Experts of a small language model: width 192, 64 SwiGLU neurons an expert.
Below are experts of layer 3 (counted from 0) of a mixture-of-experts language model. Rows are named router (the router's row for the expert), gate (a neuron's input weights, with its number), up (a neuron's input weights, with its number), down (a neuron's output weights, with its number) and show model dimensions 0-191. Each number is 500 + 25 x the weight over its row's rms, rounded and kept within 0 to 999. Numbers have three digits each.
Before each expert's rows: a language model's description of what the expert responds to; "comes before" lists some tokens at least twice as common just after its tokens as in all text. This comes from a sample of Wikipedia text that the model never trained on. Tokens count by the router's weight.

# expert 55
It responds to: The word of after nouns, as in List of, parts of, cycles of, National Council of, plus f-type pieces like iff, def, if.
comes before: " the", " a", " his", "inals", " Representatives", " these"
router:513470483541476478486506489489504504505515497419511448492504470531483498501494481547502505492465459499459466505456445493499489506507461526484523507521487473523495489496480550513493505524493448515493493507528509557521509490466478516483493516498486490489469486570460475483541469472478515485504514479499497469480480525533507486485466478536504445496488525508524505471542494517489470491498547495507471459458472568499509522531512533520505480464508516539476474478531496505500507492494541517466501516517458535477505520517523532492527494479511472529530463508475497556491515497527493495
gate0:564507531481500524471490501482523490512464466505484544508481500520521523489495517499504499467501505488532548405466488479557511486491444488477492511500513494494479495504507489460492484498490574537524477473498491478520472502453459509498523513499520494507504505498488553549494498525502396495434507497498536518516467542520503491486467505570482474502494497461516484480508497498502525499499501510519497519510505509495520541475574449500522499465489502493460528501522469491499499487495488504512495490524507495500479500519521503517524499507493503476453498498500486511470465501507494504
up0:464505500501481515471503465520501494551503541472500481515479479498492481493478494498523503499458495505501495515478500515505486531520500500493524493491542468495451523525510484424505510520492508515491507491504470491490499490540566542499553497551490521495507419470499496533517533494494518469529498519498501486493492481505473511500499441491539489496494500511430491498516566478480511500477516499499517534536486489496492495502509505465504519501501497533490492492541486461497483502531518485516530513497494499520477508500537435495468482564522485460467500490527411463560491495526480497
down0:486500495535501534480504487557495493563473524501494434504494470510509497502495476500552505516433509500524474489516484503449519475498471505498517495480522485469503483515499528451522541511502496496493479486470503524470530497553497516497515500535543505484488497479469473512516498519495550489509486493486560509509504517494490531502519494467458477540520459500470465497507497502459532469499455480494493463483507516549484504505475503487450460483528494492493486510507528500507494508500504537516566504511498522501495494541487499497510560494523500495450563489549497498530509416508503502
gate1:511465499531533500519561452553497505534498496479467477501502506511458522495539462508521474488490534498480486508492499498457502459508485502497504478503500498486454505479506478480499501494466524499503509510486490469500544501518503521468476484538499514529516520481437503521505513531504496494486497502494507499517494472503442525475519504496497487505457511509576484446487538469500463505521503510506466520498498528522488496499515414475527502513556435541532504530549463503515487503465465501499517508503526492517485513469477515486568473497486562509485530500506477504520504549531497501
up1:505526497498502518513508494440496547513499500474537497526529470504492524484498482495448539498544500524515544520525474481498538508496513505499534492500503530510450530489521507510501490501511509527519508491499493523516488512501496514506495555554506477467526449460491499518490503466484522486500470496508545502500500545490482493516486493493500530535493516475478509501506465518507496535500502466416500507510499503496481480523500518493495495504467463491517508500520514524500477501463506493496508487477488540500553513511482498505365532500501437518504523476426506508555506498532524501
down1:523492479422517500509501507520456506496493494501500498501521508558502469476501500474501490487553457513476483517458460476476499496519537491527500497502534502433490512503469446468478446461547504480499517500488503553496471503513485508499527493544526494536534477530490475456519500477503476496495564489490495497489490505503523498500507541506526501496518502495496490475458554479475491518522532485468504475510500430521502494507487510479536510501540481485495507527499506519496491478496497497513483498515508483561560517502500482537471465515482468516469494506497564503526546496515440489
gate2:492577462489495516476491465515430459469506497522476533524527501516495556496493523501565475515495497465496499502479506502519499496500505500448517496499493479495520527516464512511504477544497500501556479477502501487510479489474503463535470500460443503481500484506529502494488531463450499514470535507527454497498526482511503505505497514504505505493507525533475523530508508501475485516492453500501489488472502497492496446500507507498506499505482544500466511484507520483501513453489553479502559500497558479510395492499452482507505518516522534490498557499505489502514465511516530498
up2:507512514530499504493495501497581497479500514463518503489493509526497507464589497502518494503524521500531510498558399510511453502506562570492504505500501505557502516513492503473500528504490498471500491509494482500504465481508526521489500534500518444488533515519489510524500495496508499496531478532515488491498496501507516479502503494462500516501493518501501498537481488485480505498558492497519493519507510498533448516518517478549491514463467453490463499529498500427498469492513531498487462507529507498450506496497499490436470475486527488501474487505496532540497480505478446475
down2:511521498499537532499482481505485498508503496529501513500499480526486489515489503505605496513497495487491487536510510501456493493516489496531516501469532500514540493516472499534488490410489521498523576487508502525482497481543499488510506522498501574495524505498540498499490459467422536502504574460523500497466477520504467531498503480490467499471499494542475541497501505467445479444507477503501525499507500521524504500494507507491525519477507504522493507516468520511487521525517532496515498488444559522495497453485492483496495492490459501492504499566506492496510491522505481498
gate3:506496498501509503515506503492501499497466502512493535453550537511466541502499512504501504483414552502496523549494506504530404515563509504497493467513508481499478506488503584481501524525500521499468499492473513488557482515482469475518500461459503443541483507493494493498484530538494520501482494504524487496535507562507500500498562503499551512497505506494500496502505469501570472533486512443500485504500500504518540489512483513508499498538456489523500507543532505513486494473500503498517498518479460499476512506499505481505438499498498517481496503496501481518491491451502539503
up3:503489474489487478515495528492544477495531497519499500443492456513452499498560548459553486488536505492488500467538473516531505509476496566490482512529504501504511519472476531521540523496496502520508536515491524522530500505463496544470496458497504528487504479519499475530449513551468512451519485543475528487504515547487505509551484487488502500515521510481540515495443494507495437500498498493504554466497502470492494506504527501465486502513514513538498500489529530486519505497513474460503494501503500512552524499491506498505516528502483548512488581461491505476495444512479512518
down3:539501505495489527515520521542509484502492499439508527487583523518490509531551510480535483499501455499426545478500503487440526510511540497517453493522527522512524500514516507512496482507458514499468500497449497494496534497505497496486536504506470481500468528507474493495472501533453516508517480482521515511462500497499441504487499498499496498501490478503507485512536503467496542543494524475537506531498491479573462526484544500499571512518517482527533512527494481482483454541457509475483510547450478487500506476489500505517490494473499518541507513501518481503502526462521498507
gate4:500490500534467494480513514430500515504519456524516506535500522498507488514507487506551494536512546519497537495420499501484483526489513496581467506453516515598459502487500477478499507478452485532499527494507501499499521502492467524479485551520505518523536544483503515479490501454503547503481468499506485486486483512494493542477498502497525516531496498498437520479516510500496520504551468489511459508480521491485522544522489507502519486506498492496532506499535501511492507490528505559433491559507498503508517534499501504503489511500498499497498494484499502495486470515562521460
up4:473521453501524515499496503556501473534494521531489514482501537466477504452504519486499544490501501499521507541497514499508430502520498503484520435499506493491491435549551488532502512490492535533510522466502483474462499496489506501574501499496501516480505511515537503480514495568514571506518499515501465451497493486534500484520504543536497498513544476488502462494496494493562558507501523503485492511511473495491502491489498470462559504499491515499563459494488499463506514514486509470497553502470500476490505471494499510490496497502522550501465465508513511531469500511480523500
down4:521506494476523563548510499498500490495487490494581549506540424455491473479522497466495493501496523492503498488480476529435500465450499495481501460502507500521469521499494518511482516537477517479570504497499496534495493501522485481515512465471501472488458504507510504502543527486493501520520500488565495518502529512498480542434522501503526549571481520495441502479510457506541504495522505490502483496530534512500473490508497486508499465493499504489489522503509504494491498495498510508496485487509495445533513494479514494509488525479465503502480517465493495517430484485435502505
gate5:480537502502499482487484508501491510497497494501488494528499494500500498504536495461504500501425503499529506497507454459550495520522516503441525458443531491539491463442519517538497496482464624541466507514493514493544524520483486509488517480505497500506491492496497499546503527501483530499513508472523478504497533507494519502495517502495508501499445499522514496498526475501494489505418486478502498537509532500514486483511498465440499474489434535502505540475510507505488494513497499495536526506486481471496499509468502515408504512496496481496501499511498485467476479506504512460
up5:502504501517499504562516511513535499526460495504517536533540521484502472496553502477500522545487484484529515486537517495537505491468488494541487481505531449487524491475491493479514500487475500503500556465516503497525472504484488514536500489548488479515502532493522476500505497511500587491515479469564505484463516403507529477546511505501437499479513496528531538498472473499524527497478493491514502499458490557496492458521481484503482481513507492529533511516483426506520523505500504468511496498495501484517505511507484494527463447500512506451532499505482500458493494518502499482
down5:485484500499496474455508442500504489487497488508508496468473501490497498478406481510505494544510493479484406499504506467528508498516485466493507515548500501500493502515485468482515510493535498500449417497485473446510494503498495513524490501534502457572461528498511494469475497503503530506538519463510504522493513527528513493484486477524499467520529506490517477482488502512499458502484510500485489506473497566501511473496487492458479510492506460541479480492497465520541480498501508518458481500503442509510497532508506519504516514493567554504559507508505544493505496491484495482
gate6:426502479518500488479500489500513524496500473506476503552485499497526489503477517514508497520467485493504476494508499561529494501503473516496470463481502499502535478483467475490508483463515523508505501462511512510479446485491517490534496480483500521546500537498501539482568498566499482499498501503494497487503511495502456472498449457540493485495495530413500476514485485503519481543527525465486561482496512548539455502516511499502517490499482566492501508489500458500549458496499494500413488498495502497480569499503492502473490495481499501502509490545479512520484499455509488489
up6:519550496495509520497455525483542501509505491460462501513503533476500492490494512502541494526480507476496487516484524489508482505514500498494456436491526501488457469505468494477491500454510547520532524502517490536495446485530522496512503505505497575545539518490473531543537505516516502506485494531469519526511510506535442505479479489509506518489484567476534484519519420487468473505481501493498515517476513501559499525456501521519515506486510521464488502465521456486519488527479498503504496503499500486522497509492485526501499499483498464522509501622489480497489485500509505485
down6:509540504495502502505518521476485503513490493508488459475492509508474473525484492496511479493475513517525489448483500524491488459505483544495481452503488530492502500506450483504516472499484523510518514497506489461521494528499461492541493500493457455525498501509520498489535437501503543522495481499516458538485546473498490481552495508521516519462504586495504505506512452461531459501507509510517510503456534544546502483489574495491498506506435467490499529474527490491530491512474509483491503496512510500436503556523503559489481523499498497530515498540498498461499517540520556510

# expert 9
It responds to: Word-final verb endings such as -ing, -ed, -ating, -es attached to a stem, as in feeding, prescribed, standing.
comes before: " to", " the", " in", " by", " and", " with"
router:536499526521504480508476507466519547504473505482523522532482496495460491499480474535520518503483472515539547505454465465486482459490496550477525544506492511532488470525504502513527501491506449516510519499519511518485476538475491537465495498473469526518529498527453504506547499450499466474463482514514486520526448484540490462503499513509447509526515512548519479485501516477503471477544493487541489470523487517498455516526493542494465495487498509505525537518518522515472484517512478515511517500474467522511511509481506509511544488516471488553494452548435481547513532531505502514
gate36:498500455506510498464473512462491500503507472494513500521495468537486515499484492552486487522538497500502503507500480399499438479493517469509508499503509473504497473463483543527499492487482480484473513516471507504521471493499497492481443497504498532521479525497488494500489488528495497508542481526538518508506514500505493498502499445481505520503518495499515491470513466507498492474443528501499521515505510544526457537512485524477498517518571492489518523509512491496491576525449580506500487515506494487492493476488500475504487550510575490501438513484505499547490553504449519501
up36:504496492483496508535498490511486500508550495419566465521496506518499516498471469481455539463460512518494498496519495494500509506481491508494480532500497503487494498485501492527465487561504505497514484534485502501488551478509533559507510480485484479504521501486490483516522532495507501514521491501509511445546446525501485458495477470502463452514512503500466538500467513525453526499487475502452482497501476517500500430506475471483495465492476524467524520492464501476499503571496480566495500454498566508496524506510498532505494491484501468476493481479558500519509478531497538505
down36:502504510475493481471509518481510513533475475481518476500521490503485519531479504535557523518474495534497520535484533505511507502527514521500513484570494485493488514474492474502488517506505467507476549527529497488497517536449510520530497517522539507496505500508500523464557510485514502464479523489502502507513499513478498472521500502494491453490572502479468501452545497495479441499511488498489539487500492454484517440527606507507511446499499555459488468494507500496532518469500481504470501490483492512494515503533500564484508487530530526512532503504500523506541535537518494459
gate37:505511487478518510491506507480475512497506510502510501475509501503508507496526521505488493519452470495466515491481520477502504514510498504500510583482525489490500524499500516502499512499549493495489511482502498485498526501499549519509497476499427514500508488505533520497501498512490545500469500486502532432517506487512484443517504501501578500529579488492457505504483528482504501515498553473474529482551498548487536486490519501568476532468511463560503509499442566504496518495492527503475547512516469565506550492512502471488488492513508504507500541499451479499465502499457505503
up37:530512506505473516521482525517494532508478500491502509481506506461425515494473517509526506498494482504495503505507500487501504534522479472519564466501493528499479466560501508502517525481520477504494485456502509479491548485439506497527469541495452516500483533479521509467516507503581499482506521492499514481564495503492500494543490491503518503501499482517489475505480466553496512499492527503489550497495490498499513507495495495520503483496499494515559500456511514479504440459492521606515488500470498529498524478525491490533494438486552489507519499559456504521542505494506499517
down37:509484468513503502525542524502429509498508499493499499511513512517497537478489538506493530497503506499480471480487484461525502474484484485506499505496488454495508524535537500446509453442470529449499515460488537488521523495498467509568520545506508519519447500506499441516484506501501485484483549523449542500554454497522502519517533514512509520495483472504524497499497480498500545496485498523490544481500526470512485491517534480489526469495496520495489520472494464499487438503500513497513484514485492479512485500431486510512464437523500523500531514495469436477491502502501542454
gate38:504497503536507494555500489508494496528480518481527504513498486542485498483500437539498548501518554497506442498501452534495533501543496496546549538486503536538498528507496498500537476523484477508497495490547495503506508533479491453506505501496502499505525477491510476464489478418539495490468431513512507497482470498458498500494504494489499497487483497523449489498528480500515501509508450535527492474502527501499496475452501505520519487531490498503456490496534532490518480496553506492476524505538506498516499501536542480508487496455407496482530507506500501552518459521496493489
up38:493553522491513499482501497488507496453549476503466472483496514510476543487482516515493506438554533519480540488479524498500505510483489515513553499523512488500488500527537476474457501463518454521529507500467515503474577522517566515499535504486530492569492494481521488494536520506482484472521497499527487479499507491491528494535476482483493490522534493441497488497514503536462509500497545513489502503483476515501461491515504548534500526472528507411507455480498503475527480508511486511477502565517544473476502514476501504513535500496452507517485516536497500514517503508497510488
down38:520525487493465504468475500483467482474497492504503492499480507444481486509493521452480509531474437523450482480501494478478571524493493498516503489501498506511489495521497518499535435501564490537462495502493475508501537460523543514497451504497522537454522518498457521499500511519468511512506514495478483500520506441492500500523491445477529474503487480507500482489534559490461506516519528491509493477525507511496495496486493479462508477507516559499517555523512503489479496504419499496540518499460485468463458513493471509501495526511504466502486477536528476444509463501486484504
gate39:503528511454548499512492522524483476449502501568506524504501536507509479497503483510553501481534462499498508501506486500451472487531471501495463493527492532503484477504485508498545496502499483525520445507491496504511480483499466467496500497525519500499497540513523493486456468518474496464499491497501516508498510499496494517465497502493519531550521500509504528514496547502498468548495516504449509500506502504457500481496460501505455489504499499483504470540501512468491497515552493511499500500459483481487493490534498506536468421575498490479513463503530453503452511553398483514
up39:481528500471541505488489534512445512512477504484503507501500497494456501517485488536462478505503488502512446545461509514499520467507498483502544506515512455528493492490530453493522481489467468502456455501523500522464472516558477503540465516497515528476522498488506486532491480503470529492502493532500447493605468495478478497437519501476521494535493495514453490500559516540510503485509476528481467464495437450489503515501486504500519497505506473470500500459506506502509521540525498505471514482495495506443504509504500480516489489500502536500476499547502470486501535521495460484
down39:444542541453507502481511500523502507490490539506514480496484500565501470516483478506480452490503453506551476503511506506507484526498448484471490500505553516550501501480500511456500522494500500516468491496525476496518481497492446490473499501524520456505522516455518458504485497517445539513478478499483498498522487507423486494510491497456508525541503502457520451554522494498523532536503485510519467502483544492462465483481495457539514497542531494483478498502482481502515552489555515501516505471458477468499501501461526477451512488499523499488502487477492499472490493487519479527
gate40:513480555497572501496449494477512521572523501501482505527497549504578502520508500512497515501509497484512501579485509547501524501504504586524497491540513483499500447485493488472502469474482492518469491468503495503520487515487500414486498483524501471514502503571457494529546508496508496472508501504498500496498505501506517515506502490485503484506506499489501501504517523504494497526517493494510489435485493500524503539487506496477502510442509496479498510493501501495512512482485501496487504501495500517484505559562501453451536510525504526498507518536429523516504501484499512452
up40:500488508473534430518492505508505515498499488514504515515483473498519499514479452491516481528487462497500536523508470510509501484492486498470500510484485487512510474460523503473522510505506481387508529500498488506515472502509432506514507501483553572500498502519492484548508502467465497499449502497501498500489498475481562495504520496533499509517454465516497496504501500516502504453538483485535534511511505485462493548450520497486448499449458449496545521514488461470467483492449463500498492513507484493499496510498517501516519475490512505497543493511484507552450507501534487464
down40:532504551528461503499543500492555538486477490479507499458479507502534504545502493469501499470508509485499514490500488506503488503496514488499481516465483506418487481532566500507492471475548535501443498485501497463502478486508488488470484503476513504504490481503495510466533486532501570537481515482490532556488519474483558525510501496530499523514488492498506512492461465501486504530488443498482465469489496468518498482516564531497508484533468492499508502473528478556491503478502479486484501435501509498523522497499513436513493431492501521521525501504482533504480479478502524532
gate41:513500505524480484498501532544522547489502490529487490494508488490564493545503502517539518515480533510467501507427457504489486494490535473504499499495500536474483474495438501522476519483521524508503533518498516451481492508544488516499474497541493506467476495502491521508523479549504499501506500439497497492500482502505512552470497504508501486548497462527497504467509495483532496487479504496467477498503478531517489500500508510499511556500521574576512498411485520491525503480508500511502505500518467519501499487443474492504485477505516452563503515504475448502506530502490511557
up41:517491512485497505509493520499504486472533526475524522492492504470480473475505498509483503495513481521498458537565493502527555515499501496494477440499528501493554464517512476501539520475500484512500501494509479515508514470470498506543499539483520495502520499513480512504494476435551494488527516522482470446472521487485539494514510518479484482512450508500499499461540505514490517475488498518518500493492507509532545462469495477449505495511461490473454513492544498608497499536464488469487480550495504498466442488499492496551468523487496576530501496506496499489495484513499496474
down41:521538445502501467466499519563487508500502446559504487502514498497494443555488515531567516497503479564516510526515505487521511524445500486523492479452505432500526473495501500520519495499500524488475504515526501523516500508494493547498489506523499480515561469513550458509503517507504494481563476502516548493540519488449505497497519519500464490483478504487478524498517510453468527500502509486514490485486526499476488486525482491516498491446496501471506497505494507518493480494512507523500481525467496509504524449468503500507492516545503494510501463457504505531550501486513457439
gate42:506490500494481481507516568490536507503506477486503532470489476529484485520508504499497537496512463503499502525530502472502505496511502451503507422498497589509489536456493497545485457510502473491519508494479523507512505519502477505523482511504521503496475471508527528499493530501500464547500559491481497499503465503464453468542497554502491532526448491557495496477499511492507507497478491473519524506439503512487550515502500505524485515451475500576546508487502504501522507459502472497497501502476501482464500478484511502482488503516503500545429529527499500561497520523522508519
up42:557511475482468487503510504513491523489495507517492460497496522505551500484499505485486500450457470454493406506500508489497487467516535505497481516511520497532491499516503425482520504482414438494500501490501498505493510486496479541494491501506531495452506499497548509502505495469543522539471508492524526479483516509489510503476491493485514514474504547500545496471498498576526532502524444479538445509490488500532493473467510528500499504482500495500534527499477518449527445489556502495501520497480537487467534476498524501498512503496514501477499478514492498528493498496486455477
down42:501554485501494495491577487492479461530499509501496483498477500495500526490499492463479501507491483471498499471522447495511525508559511469480495453508437495491498501524462502480507512515503482512498526499477496488501472445511491478505505540530545496426457502500458564504486529503485517531497513446465494498511546517489479471523482496472512481509480512549490564504487522500494518462497507486494505457489499516496534499522548506498526484451487501509486492496470492510477509531530497435485529480511509464490492496503532496508504520512497526452500519509457498547435507465500495471

# expert 57
It responds to: Individual digits in years, dates, scores, tables and measurements, such as the last digit of 198-5 or 202-6.
comes before: " |", "–", ",", ".", ";", ")"
router:509483493524509448522478508512487505516483514483540447488474508491527489505484486478492502471506456540502497472479460518488488524481477496520526500505454463480519491530518561508506487504554506570488508495464498525487480506469503558482461485512531572514519519524513511503534488509481503485502505512494467485514480513487500476452496490538537477469471542534490491476487493532520505475486507477493483473535478543482469518529503492558496529496499551479559523519453510534489524477523513519506502559520459492507493499483481512522473485472473479539537498483506496537513515529478479477
gate0:489420505506491483498545522520472493483497503500463487570491508467491485500507495521498504499500488519497534528529530496501461503452500508541473508492492460484446496497555512500417501510479463503505524534510507532444503449500475505420484502499499520513499489521454471524495486542488511518511497498502480504519478519494487523512539472528497496500515451457497472495498512487513494497473479513464484541498506507517507509519502515517463507554473539439545476488496518500532522470463495504501502484522510499524516491510451493505520505499422479498508543501508493499497499532484487504
up0:453488464499504560531509506491463498514523496504500460505506499512498499540495490500513480499494503464488530467502500545488515571504505488497510506528489514517501508517504534489508503516543495542494500492502515489538502500519505514502513494493515542499506505503515451468558500504513499500493467503533427498461514450472536490501442538428481517495488474470540463545452495497491501450510495562500504475497479432451497504500519545481489497495484515494482488496498506493500504544462500500490472512524508534507504499496514512540501461489486504501498471514562565525476487546510499501
down0:493477516519508432489508475533482521503502463488517488502502500494493472451544508496486497476517503484517492527506494452514488465500487481513517473459497510502506512525523492509502521522493454515500500533510496507514495475507503467493498547498478408519439513543480549490463525498504475541499519509502491443518530503498488504503524491466508493574543506490524572502571511526523482531491499491532481525493532515490499525504512489523520508499547497460458468480504500512501512496502497463535468468520474522499565516507506504498526496493502496536536493501502487498497568535496498479
gate1:511528531497499428493455475482511444517481502509485494514504520461490495523487504491486518524500509495475502496487526449505500507503586531527553502521469533509497483508535489501504492501441499447503519510458511478506423513502461480567501523503506559498456515496497493510512504519503499514462513512518572469518521501500496463512490428509516467442507500480491481475538514475491496512520458489485508503473495562522523487505493499500533503491484507505467492485522515510479498471503515483530495514465489516524467532503478540516495500497503508440475493510502504483485499507473505507
up1:456561475507516486475529496504505500500508502502506501510494499516468510503501541503526473535460520507514526489454536478533501531500499502451515501504506543464500503550504479453501493498555546500525513445452497488516510556510537500467562494498496545522518460508457503475490517509497454509499513517493484491514516476501474469507494507509484512472493569511486501532536494467517536499505473493499487505477499473504486497496501492480538468491511504521501492495513538493504489502489502513528439485500478536518497492560460507518522501463519544458496474516485522490408466471485496476
down1:504505527530499500492430492491500522530507494496500538481480483480481481575464514499502487509537481461499486522450526497491495457498490515536509547481494502469560497532452546502508555504509506484496481481503510495531504509501510501528492503478481463487509535498513461497527507486551436519503535522499494478469495512546503439478497488485504507517523492507534497517537444501507506513515466483502497523502545549510502505501509524508514453554431510496460499490515514549537532512480504450498472459493459466517469535530531485475517508500496504499500503511470512500493505499492485500
gate2:514498496499503491499504510490502538501500496495522496501504510501485493516547481470552503498500465503501497484518476491498472441549507500547522463516475505505500507575500506495499521490483550494495489500515548481540504503498509508518527505475506478480503466442488500490512496515507499497501514534500494503527507480498479510511478515507490456499495477433497503474463497438547542546492497518470500503493500498497488492487444496574513581440541500499511510504509537496465504464502518505500496537500452527535547506501499525496512491504494491451458502505437578506511476497519522512
up2:501500493506464477521521513496498546492494492521514495496470453575501496501525519499515491449505489500475499508512507562487517486541476495502446476495500524509520497510508499503490522501471508501449497536503517535534492507530481505495503503482511492515500495493523498517499508481500493507529507517513505474489461509530503505431487501515471466481473483460457500457481516487508495508513489494519509467502504472496525504496493479531507491501482391516499507507505514554530510513507561498444487519532501477501474501502417492457444497506505542415470489505517529487483499548511500502
down2:498488512507439499501502441504500485499497486504514511533469463490515525533493496471515492518501507494506506486523571536509460557465522509521454495448511482514554532507532521502492502508496500486502509489519504443505528461507477513571492480518538499502479506509486538501471478532576504499497532441514500499459498503487489486484507499489452507499479523498501488455473495449509518541478426502513497452475498513467475506519524458550498498478507499506496518474510470483500521483494495547521556501514522458491505481529495498493497505512496529474515483503507457457521522509501507508
gate3:490486491458527484469508526497502457474504499484500475512519505491509500503495513448504501506504434546500501514522435512509483522466485440489535498499490496470516481475494494464509492506588510536470485506511520476517481473508501536511501502509487468490489453499493516506515506483422518523523517480500512493520505482502489499503521493522549538514491526482500506505541454500485479487508485497512490478505503520532538507495489468506495515542504553554503492505518501568513503512449506503502491500484499532500488466506518482548602495502513501499502504555517515515468519478497561485
up3:418459488504497544506497509494500473483499496503495453500531470524496489507501487497487549467487417495539527497526485504519512484520476482427490519498472513478525499496500535463486521524509507498420433495491499480533538488510534505490497546500502468507531493501499464546487507509488500500500503500525512475520498499503498469494519513500465504482501526491500536547499455484471527525497510536523499463453444499476468500498458496519480476551506504500566501512492500501524485507534508498499500496482499500471500474470499494486475476501501492486496459501435500543476495551499502517
down3:501517530482484493498575485514485473490507544506505421480483493496521497497509498545496508498494506534468501495550491500489504487462482527494524512489434498490462499531501530466444476498531480505524533512474524529470489554503500504488501514492493533500508489559506507503496538505486527483491466503520477509462528451496455505583561536502496506494506464451497502490502505571504516482507514500469478515468489483481494502526554481496472492553559508500531460480503477514507490494518504490488485494466472444505500501503498531497522488520489497499491537499499500492495535524497503509
gate4:545512515451471490495500507445519506497538474495501473513527520493522517493494492520531501485503544444432531453517441491488514518503481480508486494468493475491504498495558457501468480504461485529494480491458504500573482452479472490532511504537500490558496484502483494493547516492560568449496505498494502554511487491530489497505515558520501475496482480498506523500493468494524499467539493497484538464484475483496535524411531504495490477504495504519474502493462516500496511517491509471497494501483505519499504477505498519513524501470503482494496529504504508495550490494477515481
up4:497486525449497458488506454473467478486495441500516466501476514500534505485516496516514500485519492465521509453528511489494528500445505550497509500421475525485472497525565504539522503555469512496492490490502517494505486499492511526507482448466463479491526470500424515455537495499503534479508530476513495502503420497478484502526518502509514529525501532434496517522502507492495496557518470492498561501492520505482506500501502505508506551497480544503500476499468519497500523495499513531540504554500512536491533494504495527501513492492476483525483476552499515513501509496512486502
down4:497500543486463508524479506493492496491511495504478491498495503501497498510503519512529541517510505463448492504510494515489510460516500509492489488486491462517498508493488500487495489508500515476503516500494482499470500546533507499491499511481490502473504497491561519461486485529499424495522467468484475503490459434506497577479497528499498544499490474495522504550595499508496489481489492517505547506522506427581470518489456507505499492498531538500500466499509506551509498501484500497543510477493510527542483497543501489516528473490509500477422528461501525548486514490501496454
gate5:493510499480510461504500468498501504500551498498440506474506489438532514491474496483465525507506522482497506460473535495498498511515525497503516488470488508491497505424500508563532518509532499496492488478530551379498467501467489490564502503516503506509489525495506508491481496505491500475507489515459491494505492503499504508446499483482501514503500516489474481509540501506476506488506500501503525546438505506497500514509505524553462418491510522505507433537578504500484483498501503534505525487524539502503503488500516504488476494508518497555470503518507505506476523479519500527
up5:504545516460490464512492487487481512476459484504506501496509498491539509511499415535499507513495510590509485507512481501454471444495503511524489464501537502508506476489488466497495514499507474448497568496525495490522505470513544509536514489506506455548572486486474523500525503500507505526499505476499531495493506479519485489479480503482464501499534474499463519481491511483528471509525457510500506492494522504473478504531513493481496507498410488510518556499483507504504494501444496501514499493502483550435488484517499500536530498552524468454529490518480498500497517537492504513
down5:557571467502503506452470513504459518498491499510477500514503481495464495520508486505507494514515501480514475507496486501521508445500504491480426544507516514540522483483508544438428496514503501490529500484505522497496501488502492467473511502496485506439541450490502507507511497477528527504450490500476499443508492513495525499504499534516471525478552504495454500503494479504486531466524495474525484511496510495430492533503512526480493493500487450535496483507506524511516500501500519486480536464511464503492450494522537510547466483502504499519497499491503482471529508510494488398
gate6:478467497468530525537506530512480517458534514508505480526462514494477476523499521507475498497503502518482449515450494523503461503498451490493479492503471499483518504533513500500521495511495497494463487501500521511509517507499521497431502509479496501465509460500527537498500491494508521485501464515489493505550470528485529486519484490501493598499497515497569503524507481491480478480500490456513498527495489498523515561488499515499507504474466453492497517500505536500407512492509495510553506514516498495501505545485444481497512484544558482500496530482511521487505579463551498487
up6:514479509497478500506501505599501505541486485490505493501538502497497497500495534501443465491495502532559481498504510456492496493520507462499465497496498537503517484500512492560463473500528503490512532523525496531433503498490504492483489473497536510495497532513501510460504502428544516493487499511492514500526502502490509521496505489499500494481428500521485509506483492470495496489535491503461520484478500493489497505550546522581515509436491521499494487471496483467540482501494462492499492513514499518491532505507502501542491470519470522500480458450513496451415513498490457512
down6:497506497477503484464481494504488498511485502492506534502530478495500455506494504509412474474500493493507527458495509543515492480502514430507444470528507480521506511495514499489534486533526488480506484538467480483489478559495499565487530513497485487499499510499502483462482509524506461485468553496555517492498471513506500498510463536492471520494479501477515509498499531491507478536522496486502579511495477494544512506460536499578523503493507464486498499524467439512537508500506459484500495446500514531498510533475503495498496497502455503473474498450505461487502554474483515495